config.toml
num_hidden_layers = 12
hidden_size = 320
n_experts = 48
experts_per_token = 4
d_expert = 80
d_shared_expert = 0
hidden_act = "tanh_gelu"
moe_layers = [0, 2, 4, 6, 8, 10]
router_score = "softmax"
normalize_top_k = false
routed_scale = 1.0
balance_loss = 0.00545
balance_bias = false
router_z_loss = 0.001
init_std_router = 0.0228
lr_router = 0.00108
vocab_size = 2048
norm = "layernorm"
norm_eps = 1e-06
tie_word_embeddings = true
optimizer = "muon"
learning_rate = 0.0143
beta1 = 0.95
batch_tokens = 65536
max_seq_len = 384
train_tokens = 229500000
max_steps = 3502
dataset = "wikipedia_en"
Below are experts of layer 2 (counted from 0) of a mixture-of-experts language model. Rows are named router (the router's row for the expert), up (a neuron's input weights, with its number), down (a neuron's output weights, with its number) and show model dimensions 0-79. Each number is 500 + 50 x the weight over its row's rms, rounded and kept within 0 to 999. Numbers have three digits each.
Before each expert's rows: a language model's description of what the expert responds to; "comes before" lists some tokens at least twice as common just after its tokens as in all text. This comes from a sample of Wikipedia text that the model never trained on. Tokens count by the router's weight.

# expert 37
It responds to: The word by after credit labels like Directed or Screenplay, and past-participle endings and prepositions, as in di-rect-ed, inaugur-ated, with.
comes before: " the", " by", ":", " a", " his", " \""
router:539513508460528449448484523560433580505476470429533415543486527457467481564556581409548427484540477531501501490497502492488492493582551500503421464510504430550510516471533474532520538457410466479517488471416576488464617490528488568496461488
up0:507577552480559458441522498450385496504488569497602502602519537518478540482513454507513490495575537512537561512473513526489540437531580534582436446494507456493512440496397561495507443380497507546576528494542589518429614510501501423548451530
down0:459513518545406466482502541553550503534515477500494517500522460498543509560506504431511636466549498505427490487455480557461540542482523495460533546415525592468568482492551510523514464462519377583606543410377471505525520514522486484433535520
up1:473541446480502512522386553524710557483552459515515468434509495527473515539534488520512510539503547449521455452520507467480436495473627499510628481490482514514499451551503398605449566431469515578426486462451574498466510438498522499609411538
down1:511420440437470534415485501445503568445495467466434505498439559609428576458448536513318514614516570517465599458500581536463534537531495471457469549505603466492515440577394420417495536492486438537469476560490518593508476477491545559534528482
up2:551538458506466506480470467625432498446511526502607503534530530527491489518552615476404492467411547509467525451437511507501556482488453473518530503538485417595428414523645522479512519502416512435466553548467485491461591594485494432482534579
down2:482452514605545517440474500500529514541597531478492481400411469517417436436477606479518484470405512416488526453463526431567476489456506531577530525452526447436522634540445522513569389467523539526470494468530531473515485468513439479527476581
up3:480395421383464446491510521498575467480574472516500514450572522446483498515573524527460339475565485526519452570467478443509627579567517549547505441493457489491514443471475444525518613444571521513552531502564540502544528481493527482554517595
down3:536462503453540533522472431531547489535528520492480573558435525507379472598516465413477564488469454518450470477534568468464440538535546544499513418454520507465555416589538538424468387467492484496456625489541524455515493518561463506548514520
up4:532457464449456458472431465542503508513620535450559483499522527500506512484498540476566497466384587527535494433526495439511475566543455581449445519595554491377538567549520519474474514574552472453431533512483426431540434470499556518535507424
down4:419429389509512558460561483415528545511516593695537502448459429553563511417497473555490554431455421545501515550491465605490502517401520496535388493536514577412504488525473527470418478586536497413577620519497531575538497473488526484561577417

# expert 4
It responds to: Word-internal pieces ending in consonant clusters, often in Latin-derived or technical words, such as Eucaly-pt-us, perce-pt-ual, nu-cle-ar.
comes before: "s", "ure", "ed", "ic", " of", "ive"
router:475479477540541516469489453415547526564545478540578511421355515505457518562549474426420478497556497538409481499425523553471547607468539412550494530529438498486469505459505537458547533547430579491503451470479465583521430503510586456525429402
up0:483509603485509536543467497556540502550525405493506483450515469530511511490558462508504539451495546493433427636453495462521500364431481524540424514524549533411437585498681440444491474479496527543513551468403477477442489465493472482531552484
down0:579569425522534513524459467471523521414543470465449439458497540561540537497568485530460513562439485478507550554540502496484536551561549470523415483505495528422466534460506521481499451573466582474526573568516408484563427543509554419485470606
up1:572557592553564510474521492505551481592504458461534509507366457587476507565503412494494426610475585469581507495497519417485498503477590499439505512541429433515483485550377472556513420509506493467559442481552558565515491435492533544521474510
down1:416520533548466597542546479493512502537472571581565495470546523485438466454517409482517508561513473470495571479436524392505605482523503468479442467509446487471468489427510533583541463532425548400442576508553566534469486516400493556450502522
up2:472541498390545496515618574483473444505496375549571484533456443463601467525487575483463469442439565408448435488447501487477551518575498489472591484483471464550432463427549436424538470453478573498466611504423473491547518497513483498603490534
down2:432466466483504389580507462588497609551518473512571522491479488540548561472589425508407534565530572483467409505481550518516480448488482394526505530516487559480405458529474493571499479483552507550473516592409430585489590578489456478469492529
up3:586379530533499446457610466533411532441558569512608453470485515565537500507490518475481431565508466643470434487515476418481544563476451540431527459522576467490517489563616459446521441514488466511430429446532493515544543509498542496530505471
down3:484477575482524493469466563507533502570449489536559514491481509564554471477468477521473545481508517486475485470546478533471540422448481583536565571481515591515478504514470473570417509532521559452434565460535517557384535462393560463527451607
up4:519517472552505523565431471508501501661499441464439394487532486395518450535554523572559482493608511503483551511506484505521649538561457469503523519493552506483453495564533510533480529474469481483520637510488460461443341582508492404511486497
down4:526510458581594392551448504455456493512479434520467570545421484508447461475599491534458506456589498576516476452479440560519529475516468517589448422595469533568422536510490443460442505494478445391560572550526554453498497484521550538535452466

# expert 38
It responds to: Line breaks, dashes, pipes and colons that start infobox lines, list items and table rows, e.g. - Full name:.
comes before: "-", "\n", "|", "=", " P", " S"
router:409480510538501472496440420535448497499480473591516439514512482560413486547671616509489500503552481534411450482412522491491492469561557510605475516515515444581490457512497449601483575444488537502509452513419448551495521511508439624556451477
up0:492460567486496476504530454476640609447519561519595542519562492549571541478514507509513398451530405488585509541464484522499474468498573529452502476480490436480511529585440473543503466494534540466494422477428518538539565531511429545522493554
down0:455502505566471476537601579533427533511466514545490443436487605500455461534437544550535515572474541479485588521544532525450522460530428542548487504547541483468468445404534571567439619507465442522416514483493532525448479379502437515551525535
up1:489466522437544539520399495518506520533454514453591492509444493610626543563535568544441510499522449480462582497478508509493420508464598527381445462487495542433457511534565509437498515500436545497510504466570433550562453489476439484523398511
down1:430448468550533545431525391527465522543567511561441546558544508509500611461497499494567449512488399366411491491492485436505537556412464542490455535506534515380528481497506510416600478475609525519536547482542525488517479602518507483471526436
up2:461518505540464459528379450434533498462501401471540503535498530427485464526552573457505480414429487563465538458463505494506540497472524514568330480493466508521516468575573590535532483491395545506526361540522471561449557550505489568539519566
down2:542500388489592558535569552563524424475477560503586468515481419458453551540523492550581563543528440467490550599501532457465477519497491520437658481480490537436476529498510476543441487443618509486522510481514639491537487494583479467512443486
up3:492579480560402411474494557576455533504594683541536452495505519562460481520460489498424389548527469534518518512492515465467586594478525413512513519481567436465473422425391437556467560497509503471510554479458501511492504513478556522420474471
down3:456585518602375415483503524404570484420504602457476547463547481450522487470428459491461498397433492434552422501459458409455437492478474424522480476463537605602545473557569386431561489562512501525492472477463556503524511505440524487471589417
up4:493482519484467487474530426459492510446514472476524539509490433603510465502507447543502457490497554543513434464505495485483413527470450511534471506534562576544469477576392611491533512479488395500550448556496497518423574489503493479489514497
down4:626446457479467539442501422556463434492579467500496463547532443479516460529490473525447521520509495554493444501594462432576509507480585432510533439599599476459510558536475483503467468474511525446366533511530577458434508458493545405525543485

# expert 44
It responds to: Year and day number pieces, often after an en dash in ranges, such as 1810–18, 21 October 14, month names.
comes before: ",", ".", ")", "00", "th", " 19"
router:510529436462473437481460471648546500537539496473528451517479560429439485530513581539410437487552520551432488490506519576506569605555535455596444540533441509469442436403488433664511578521505576561476457474499530498487509522512472550518472441
up0:501498391472545485494493456471310468453442571502478576524587536474576469420530480505432547527455566468523426531485535492481658565550465448513457513524484506524408450446533527483524607409447540490480443534562565458499416560509481505479514491
down0:554434435524525522545409519588562467443486551430499530484535573532466476450429404526609512499501501473546526558545507565432557441438523500518535476464483470494509573515538519455363591511569522536494553558492623428558549450489538477468535469
up1:464523340596404509540488510440458474481383555509464509488564558486602493470490560472502410456555481510571428551487469493494462503510504538486409513524432523514563515459574456462480562516505552563538403507545490540390474419494503573466494521
down1:516543511573451440489482431422386436478495515381450529602478559605549474525487477458576468479563518440510570508459474481506518494543498517460511488413599434442539530501491560516565476472476408557473417398531530571413530519577526515491440560
up2:474484515550442554453541450512473449566517487493486571547418463418486504471585504547553549518550492496502457501608500549512455465524525519550510515486422541545477562406495480433568582498477406550521526515478564490423590530501469407521488478
down2:394459490439502431585584416483566448426491487538403439460412448499517569484449549501519543476535462486465502521448553509566489486437449461487552569512521523443490446461512529509551546533493479495421540476539576536478477499530487412502427536
up3:550564510450555425564497461490392572618444441460483476507539498486407455539511476455475436460475594421463570551455482562506452507514526437414488494560490420538401408480520470530500385491487498538493582482548483470436532459498497415493491457
down3:500530467551525516539454462438543425555504554536470510578505434433577510499483608539493513543460452539408571546524517532651445501421370430393503504535523471532445452452477413536493433500582424431459536504558450429429518556499506473533452496
up4:489455603459489464524424446433522519453464571470560512480566539505505515607607594553544470504607533587412467503500477534528550462531474524546441485489511522512552478440540506624501566464509562553488438503472485596567633531509478490515536460
down4:466517392513614543580558461549439529516406555453457486488499469560472500489556407460493457571519532447464440412536544467503559472564475444516558576465469516478570437422566522540519494482598534578614493465471447595466482440478448470465542531

# expert 43
It responds to: Function words opening noun phrases such as the, The, its, his, an, and the s in It-s.
comes before: " ", " a", " first", " re", " f", " co"
router:464541497466532487478487505548592489537560525554514498456398508440575466497519513453508473504589502601486372502447522534523544496584597486592430477540462522549492431529545416527460544560488488546439484438373483582409621539537529485530505343
up0:539534582474452537494449478428479469498484516543481570401568499581571476514455523470511620454491509526543422387377494514480474502479454550527487511478497536483525478451642464543546459487508518494526522506414391515488407546482573477542444501
down0:563495527516524489460488461504483572504484520515463492554567542412533501558533484435461439561455505452457516446606569398462496389442502472493477539436514468493505532533510481478510555572493538539481497540449556546509615514502478578456452534
up1:554484424462554482551553475534602431446461442532539467481469495451487489587503504418550481573472513469435565510491485547485604512446593480387526458475444527595476435528548543421476541546518474455479517519526442582524478498488539452527442529
down1:537526446469523548472577516474505466453514478549499486436524478543506520561489521466541580586435527523441579529501466453375495461487476520504591570514474540539454572489477490553480528483574524451459549414598540495504456445491414536475443543
up2:486494443461484468457467546575508477515454486549582480481465502439472488460413550481537589502515552484428506439472522561522487521530535480554493476512442512585384429541546565438554521511519437535405506481443476524515440543485574450583479438
down2:537498504440495538586606537457486461469415515558495635513414510495525516524506538432516387577516507485599512465450465496470544500542529493405552513542467585463462422397488467466517449541478479562528558476489431543561444420483550487522548512
up3:552546535469488473484515539519474574384509534489543442557447564451522468481540491466454521518397457487452458532473508543495472480535500444509440539534483573444463508476577529523456585525534551454468471474594483536438489472510500583436532466
down3:438470516562465524515541585535471564498562506465472477417512505467555422482493461645460514488457464556488552520485483541502504544480511575412525489455506540418504414510454507474572399436519493533532550557578508518450448500501553502509427499
up4:459479512511520570459584525614481544472539620444453480487496539454438482445551463442564564530498419449496497496603484514485705505426645526510541536518488538525461425428478489549471509458510479514474414449516527463479454533500506550470414465
down4:451603471510486419539558510509551511561483537594522482621373551439471504461429414459486498536514538484555552503573489430535477446471511506506569515467571574435529552598514602422524414452523432438523473475461529481510529483492460453497553488

# expert 35
It responds to: Commas, periods, pipes, quotes, semicolons ending clauses or table cells, plus the piece tri in repa-tri-ate.
comes before: "\n", " ", " 0", " and", " 1", " 2"
router:426546488537522444490445440524519500531582469567489546463451590402413477509504520482506426508480556564460487426456513580431526530608485469530505565515450402536426497464488486467484495564520513547394415481405550492464518551530467550575459495
up0:548581431393510479453494554526495507445558482455428492585430560457438491526489489492569554544503533558419640451432503496502492438550495485489468532526511563586404486510551524498481579475544490503481459508486510445535618503518430546520467474
down0:583598485434525567541500492458488482479495473478479544506472520559529515510470495470511512589525455515523466483560485535546586512506426551480512467530529498474447561665545591481447477549467490425531470574452488421567431519535462514468436514
up1:468535562519478485531488531528535553537483549535549444536480526459534494453463478498446601453552528557553475412475482530475526461462592452558442482470457459585444468570488533509435557529478481563498552451466547465503473509505561533527455550
down1:601486453484490541528568461442481473423556520464421391486543449485493522438435444469540488491487505526482470501472495480473471554487569432562497536478543494551470464499518544465437433531669496455411441475580522473420498480476468494608488547
up2:491443476443559531524478486505469517488493481540558508557470523434507449420475511436505481467387497500526524465446497484507542527519577507493539531555476444619493571548587502432467553502468451482504467495518509520503575474483534598508467447
down2:511454498580531536480586557437503419534529508447420517459531507494408415502536494492519460432524454477548525545451485601465516512510461506529443504486485487396497544500433536457516583486553448602506478546504419466516493541420493475479465632
up3:526493533528477482458575481556613477461548438504516520566476530536539507481453526553509476560431477565523406536445507539515402453567504537496411460576565526457461540456453486563455461516484500479636379519555532521446511539481545530469496478
down3:538497462506526470595564555418552467604579446482516435551550425546476526430551514500435482478554461528599549504481535487494488518494491519518471474522571489564572431483471468416396506458490427542515549493471533532498472555509615409520500521
up4:577455576564469504473531482403534554448518545431720520400496536586418488503486565514503508421552470483499447481523529567486520439580478520643429460499523526546498598502424482508432502534503455547577536458504439443486466514485474583545488599
down4:444474468552425511553442483474526453585488449565480459555469607542516477491484447599519467568474496509515568461482476422483604521549541530540457547438410548463594459458486499460589506462589492477458527431449586517520526529472470411440518483

# expert 47
It responds to: Nouns and endings naming places, jurisdictions and offices, such as State, County, Bor-ough, Archdioce-se, Bish-op, town.
comes before: " of", ",", " the", ":", " in", "ment"
router:450582565419491455487483513560571527521631431541540403495443492471459478484510543457440517564543481539499456461490491537498490611511547510502541555543443431547467466479556489503534515479430537524442481444480512484431656502504570437554482406
up0:501519592499476491506420525458419578564466385471563547455532508514446489548480525484421526546491449512517496442444510423500403404496575551543551463509480480468518508427420492485499443482543517458505412523478446462537397501481625511540491495
down0:485483500404468462494536438480398485464510510463504516493525520451500527517499500543481520477536422552506372494552488504525531494453434528503478477494553696518452507452483568484490554549639495520432570499552522462521464505501507390534466437
up1:462486527464506512474433524513421453478489480482545524440528517451516503553414472435464489500475465451507515496566484543487574498478519532459496467529473528567497524436558407593502459477469564523522427511516505514489565524493623497518487418
down1:548385542479519501528428439502484423553458524433471474512475383489509539571491460574500546547480532493387553507513483536500555466405454477588538448569490450493535511485592583438535471465507511495438510576504521561421571524533481434556535515
up2:516527623464508512500465535534531492482603425447448481477388483339470483468468573541449518550483534556429518559507469535499539386459526445563542546488544481495529501514550468450496558436455566484495579489413496546433618494507547463533581549
down2:458468462541571524433529527522519460516459522315510525505474455440621544570445580472491510483598487549512513558570537523443528477553421505495450436530406520467469552529480485540576498480525530484525494472556461528512440508552470491488432489
up3:535499547484490505479421506532510543603525401523449462459489473519525465518431498514512630520458504539510479431455522595474502523493564505519451536476484387466548515440429436461483547526466541541535570491517468428540492554489522480405455368
down3:482494498460399568436525428526516531539568534439445468494520580574568392627478473512506544510427492519561519598511531474433520497497516501498588516531528551349461523531479463490498462526480430480515395585432475556502510539438477506455478555
up4:588478535486535518553494449436407435507491566488497566533493466598472514478532460483485602524493417533455395503425494537559616532571566567411522549514452441541505606569555446503543458523496521459563585514625564494403538500498483437516518497
down4:458405502478563550409496525486613423478405544431545446517610514497397492504547493560464537553488407557508507546506518560537554414500594468492523540560500500397501541503451518462523501616575421570515485469460489470438519506507425484478481486

# expert 24
It responds to: Function words and common modifiers inside running prose, such as the, his, its, their, other, very, long, small.
comes before: " ", " the", " a", " re", " time", " f"
router:459548455509588481407509507483445494531509527526507471472406505501465464553537536462451431598475497515440444495491489507499520521579614530528442492583480461586460505467532389515523540394475487544553540481534532519533578551520500552521503456
up0:463495404412484545502525531593443535492600502491445459463508502437459479550435500527508475524486475468436481536606470429483483524577545492522509493510501494532423513409537528464476482479404558440489359538459465567461497546504616501492478444
down0:510525529496504452463491525589482503542504581537523439483472472513627449490423456494454576497542579544511502499499548505530489418380559530535516546502488547484538350526422582465555497510431457503569504446488456456459563470460460467499489450
up1:486491428532554496436473473510511569510494517476513532572509513430419503499462426522442603532426530440526531530518520539492477462468442489492443590464486592543481550441414555598490567599511536516449417540508496497502516510482519580423452511
down1:499558440534471528454513483409535542496400482511494440482541527526498515555509459492546556423521554446520512542485435543463472468534471422495435606410492645519510582453485520571406575537515498586499462544504531542485499447472575578536468581
up2:514473664392515481455456580444556545517511469537547475533518508478487523571468593521453453605420473512509569485470486434541571500538437484541514483499508453589396422637511500495499493430526510474494500473504502501446488548487470463507545453
down2:446497411454514509445510504494473487461330527460485522424533475503549558544459517513511488558482420525494518369458504558443404569420506485483496481525481521503543506605506486542396531423491502345591473481483538521447456513475460481435502490
up3:492636533534593515523607519414361520591531457514453481496572470473507487436442551544437400536465500455525495556429526433467561470534334543588496447473498489592530500563450538448491482464494407520534439520581592552502491575493534523482552582
down3:509497473435577473506467453542556505490539457486539491424537488519547528481588522481457401456496540516571461510450483539488453484482476589466556490480499447569527552486515528577558506510454510514455424572451445483569529506537424482603396476
up4:500451431484498504492426501501585410542485591464541486469438443445485487461477483488454485530566517493550547500497519564477579564577552513468544489539526469464510473456501561459550501437461505556488484533645578497462511491498507568480537391
down4:515447608587446567476557503558583484457543526497514503464525537419467493533432540505375462565481528436464449458529514465511505503553512467502430434503519556522426515416474497462503495569508495458523510561415388462539537453535645616485523516

# expert 18
It responds to: Periods ending sentences, line breaks, closing quotes and == section heading markers where a paragraph or section ends.
comes before: "\n", " The", " In", " He", " It", "-"
router:435472515486541406441393349507434535537511492472534542459507573471466475559558551419509455507509527517467459468417520513502642563559548496599426549531458518513473502486530430595532605463493599566544399520477581568445515513493459537528521482
up0:496508620504492519479620458489480467458512587490443484518484480397459482431576573448371465480516496548555501516490510475478474572501525537430476563534434459584510398499441495517500599491501420539543461496552469487431592515513419541529447455
down0:458540439563450574441502474518469482547507443563519432457491460515464507518574440535563506420469447553433504535543465554519503549439554489496466572511500501446519499574580357509464434454591566486497476510440483548444481539482533491463445532
up1:576548527436560533466401476478569451520527540465588526444461534533450502575495547528459475586534500461459490480454488533498424434489421531478471566489486454480474451546621300506535371483495511532503517475564518476532531508490586411509479546
down1:458462533394425462497570507553414555450472486507538509466570568500540504498524542497507494541431511579462450591528484422499451454470470529487456553486531425524489478497541406589533477414471490529400410586526425538578556424517562480462507569
up2:546438392571493442477441445456584471481461458467477642475520466470452469493516430515537548525543559469485517449499505585500477535492511590441468579511508578577486553540530624469473575524592477485562629526481512478654397503493559437455457435
down2:467472624534532457401519542454539528488482551508559465584504580510517449492385475376514439553526491517423546461588496449437477464611487503509445495420440569481551476525472452454548443416530497512533492410411399446445514532464438495384552560
up3:476476545494484517512506420532386390462545596529482476543397524580470516530460411480480508472565474453471534575506505476495575491458450517585493516451488527495531503514452472441537370449547573593534488550501399543582563547497407568505447503
down3:520452474571463467526440512495444456456523486501432510489528552563490531574485501502454502588535483447577486361616481523477506493531467489511517519556407494567468528555457425494480539426537455454449540461482481499567476502431484540455491556
up4:480594423513586512477462525494583412555598566577518480474511515539486502537569457428387560545444565512450530466519491489479464564471587417492414529484524553493505517499559506383502550498504470472467538517579488476539415496528470502441554489
down4:411416493450524437489527507492510566469612469508571502426477548630445552425503494531487471531467581417483471466492485545541552440516541447526499507529563563498482532401507580497553536489440512474479557553476537465551568394487441513547488480

# expert 33
It responds to: Leading digits of numbers, especially 19 and 18 starting years in dates, as in July 26, 19-93, (19-74, 18-85.
comes before: " |", ",", "93", "90", "95", "94"
router:530586538473519467458469501621469488505525489474516580497464540431422444517517557452429389542551504552488455478484505522484552565604518492579483570522459465475457489430444480618507514530477531522475494475435544506473548531530413552578446384
up0:514574419435536475499539507453431544505454500450460556475553528398508493454509449505496393535535491469523502543477490427480577439479571437569455508491476492463456512484606410505492586527511477508490371514638580528473510506491443556494520493
down0:499420499492580405491504500459553527496508522410478516521453518461526450375493529596505557502495505488505561544537489461474522513521582435535455474448479481550523445483531473413385543522477504534458521518588478439564497490475407446532480508
up1:445502543507467467483523510439579489462441549504674501518521493519431504467518549547437508581513442442512493444490472465496571443468552492596450509523497500503491604576512485523495513548457499502541398545574483495419555459497479565530556516
down1:486575527499476524444403485523463444512468508464494538531466483507482513594570433509460567550538544476515410536504508531596485422460481437476447597521603594513559547534519442456570530546546572573493520542542478445530440413499601520432600621
up2:487524283422408502466535513532538494486433586453540566516516527446443498393629480481468440572484558523514429564530487557473546488493588489465600568536524488517471605473526538474466439647482440565524474494617440555466498447492515419499472463
down2:447453409472507458495449520475412458518432616483622518533450549517486491449536413473662507477604428434512553489429509531506615507436479526576478487497456462508435449559589430476510626485511437469461479508549527415584533461471512409534520485
up3:440469509501479515529508458564418599419527457469468508555461519482495456430503591477479516421611476475445453489465493485496594572584403483578519529504494445515493674365496423557493585466496507462515581516486507465397566548504486501464458450
down3:523499502475519569573589513436538495569456457485388505514476499399551393532440495487528553511494479502499568511599575431499483418537497511448480500497473530526508490486488445542547497538624568495470479533369466570440593414515501544584459431
up4:472472499444541533463463491481518560601518519530451543555521496528511516567481586518390417536465450530521535444615486489505591513548449544503513486484522500502471515485460567529495505528483525451581510497533594544532583472509543481480521524
down4:461453390434502535484464441474483498401553537452579612506477519515521593572495505468426502460500475515492572548563524430478703554451453512452583450462558568433493530435545432390493514610493545554586508463592448478529585474512559502455454513

# expert 42
It responds to: Word endings forming nouns or plurals, such as -ment, -tion, -ence, -ure, -ial in material, plural s.
comes before: " of", "s", ",", ".", " and", " in"
router:468499459505516462473483463496485613500547541530565509471407509495536471583524492452518366492545516455496492459498544525506552542592564480495557492549459438482463542431480519550548515562459484566499541442402554526421508496520552480578447404
up0:509404500540519473478448397523564434538529502491501538533482513500419516522489476556503403491530518544379390529437492513502400473424575418472483446529451480529488519418402506553481504566490414348521493503562553500420414497506575531570441521
down0:540415534609477528537532442485504494476549603534520480433513430474453545494444528521462499563437573547498475490513511415551478372495399579535470468618436459379496542470487470499559499441528493503456504502521479406472595526511431585357564495
up1:556379423554570531471480540455473550435449526533612464509541518476548473495538503544475572466516472448503431405566488515498611554502571446496495482550535477505450580474591591564456637601531439491484595502546448432431477550496548562512461483
down1:414472456544561511447538515474520548570411472533477529435503483334535610456566431507485507542480473429493496495502467446448506534437574380569516468462459552510535464506545445482592561516568449489438588549497540557564478539488411479453453608
up2:499423441600604529486540472514527549545562485492481536434589539339448508505501458529512459545509491577533534536552516523521507505462596497476469549473493480551558453494438475569478494399572528449537489529478573535576555472499543560484420512
down2:438608554499472462446450541473476453437573493510414468486534503557562507539456447612559485576456457477490435513529395482441542543503558593504574454547470447523542431513529587509429523537599621465522539454548432399482492542487488518447564458
up3:485528510661598479479428552474532588530457595510446505471506531404508528464470469524511489419450470435507451567528470532497458455600530489562471534552458439453472525581494582572496412420505424443428432541508569537462553506502583504625496525
down3:454556481525489528424488483486450556579526523639423516544528478444486434436451546466507524524438453444519449541556510510504513436390447493517577575533496526573490423491594501489551435449473466518522409576466532545457542532519454533577477545
up4:483537446610553454481405497519472417511408528463541449452398441478507502456542602494443507513570525497564458605508547515482546505598635530494512538547473440519535492453535429565507530612524522609558489470443467495501410492504562495585465508
down4:507518537468501525503462482459456535476455405454425585428488522505546524574454508363446579600484536455508593426624596535468499533530441439461461513594398603367543491490468536588652420468477526513539550457529373565469469517435521513527558534

# expert 9
It responds to: Word-final pieces, mostly s and es, ending plurals and names, such as Cowboy-s, not-es, Lo-s Angeles, ceil-ing.
comes before: ",", ".", " of", " and", " in", " were"
router:496524546584586522451427486499429586552602478514508574456391593438475481478504515492481477507580608536534504429495538557458532574519508428498476486561400452513487461488467382492520567562480484576449481508437543525478523528529486463593513460
up0:544573302572614471487529516412518570474555514496558490481490539543528469450563513540519497418486429387551478436414531464491581534511527466501487494513549473447426496537480523500421547533505444465557516497522511555441524517503524479480528523
down0:494526542547520505510492560532617519471445470428482517498498503439527521516576508529514432652550550503535519454453470552565540576482406457628483534449542510364440507533501493476507553456425567511467414485556453521517567567509433419451489464
up1:437623594424500396451406455460478502454586519509534544491474507550447493505467501498541451502531499383392385451415484479525697577476576480448528460515493520505545468522526537588485471531485482549505419519519462538454472443489524539433529550
down1:503578489491510565482448536497565530531510428570522549465498533476544499491436522537491476401467575416471537492499572529583467549505461505412564419436503521520591514488526483600550529497436468507488472513589478495559452456458533504413491485
up2:604423462542575509461466486563388459529532421505445512539598469526545512393518503488477472538498531545574471487443514463513389425508526539499520467490479465539551433541385479502488442433518571584536489586616533576399591509505433499463558499
down2:468507568444525502469554447498459543451476582523458584561592598514471453536462435410440504433542468514486519532479440417419433469460505535465462466481453434520545574445453454516541505521539583576506519532540579448499456521521432496527442388
up3:522502445463587523445606500512571493495545496531541580531455487497560485441442435521538495623600557491522447465489481457478427575512430399512436511487503504491536530442489476500550535536492489510482622531503508543450566527499416518415597446
down3:458489475477487518373512496559531442447546486591415478483560576535509512546530482533510529485458601516472495472438434526465472555551464519509482575479577511447542471488462511438578445501569470491570471484532559522468538535399412461385513471
up4:503482480442493509539447476516640519458546491494510483447396423435442526504513465372572451487442441510530487487552491488498489510452381584501434559467527482647429596494520475430548586514514554469501433528450532392517491500515602456559542448
down4:494460515478486586486504494468507623545585432601586544560503518538532534498431522471447439545469557542576596503517483520493461488494491500529479484504484523453387428449473537513502489580487468437579548486447416639613489525517504465585482456

# expert 17
It responds to: Auxiliaries, copulas and adverbs following a subject in running prose, such as was, is, may, also, not, only.
comes before: " ", " a", " the", " be", " re", " been"
router:467589519521561472460465487501492502583484441500557518492362490535570470561548558490453487509477509645453431483465506500480495536562586425501470540554397449549460470455587488534510539489438522480550487442461514572437511589516597462553467466
up0:532423476485546502499520529465561508521507478490496586419514513491584522576471551479489465530614505555531523463520486502520627452572464507468477506544498476567468476498490458468507543470490558566510474527532514548474633534507541400509481512
down0:536424502551532459499543527487456554534497484490548543543542548477550536457474495513367468493518479533523570492466516533491440530522429588495475536607450550492505500430507459522538540508542556522541470481614503536484622571494438529470477447
up1:419578491491527487489486454532523504505503480479522399469499563537506468575576529455501442520511417587485512499399524518509504516478675501429478533515441488441529412467497377559480468528517502478546491471448523510493559528516529516515462545
down1:481426497489509610535494497476514444598493500435442496478459446522497487469467535468506472494398380563391484506550550512427593405491520511524457438524472503537549451541558498453452465481562433536484560425492500483490578511488465464580572455
up2:544462464533528499462472463447448532428572468463411532455550501450546485407472521513537577428503447585489489569519498519501539509464423468691509515511542503468385472463610531454486583507491527447480514549501513528508473539494496513552532554
down2:454472493513531477455494427459477476473569530479427480458471426464523497461472514541499548519442472555474507500448498500505611452434494483526521557443585507403564575524543548548446469540529565481455404484513447472467540614460517439557503583
up3:531490608464508471572383504521429502455488561518579484515513470437446523497626433501563469499481470541465473539555481539494463493517542487513545491461541466528605545537523540420535535506512602530437554469441497601476518502488491587484459510
down3:519557517450466502454540529528497488499521379473407395555506564607430512437470462506428544582424556576528462412523493592488446455471615457519544468556550419442443557413512503447592503439518495441493495464460461493536547526476452530565533574
up4:554544546498489480519603498387509525451476572572561439538513496526532510568542414402540527537516470496511536401369495560495521487472519498387457466534539569527522516552556504450474463459558437525483582556479491499602521521499424480454532439
down4:500524622466572441547573545456518537511478450376435493482438492526438538438459406457491473534522523535498516434486475560459447459556481481475507583569566476436534482527557486573479477529565487523498534581512446544533466589529472476487495446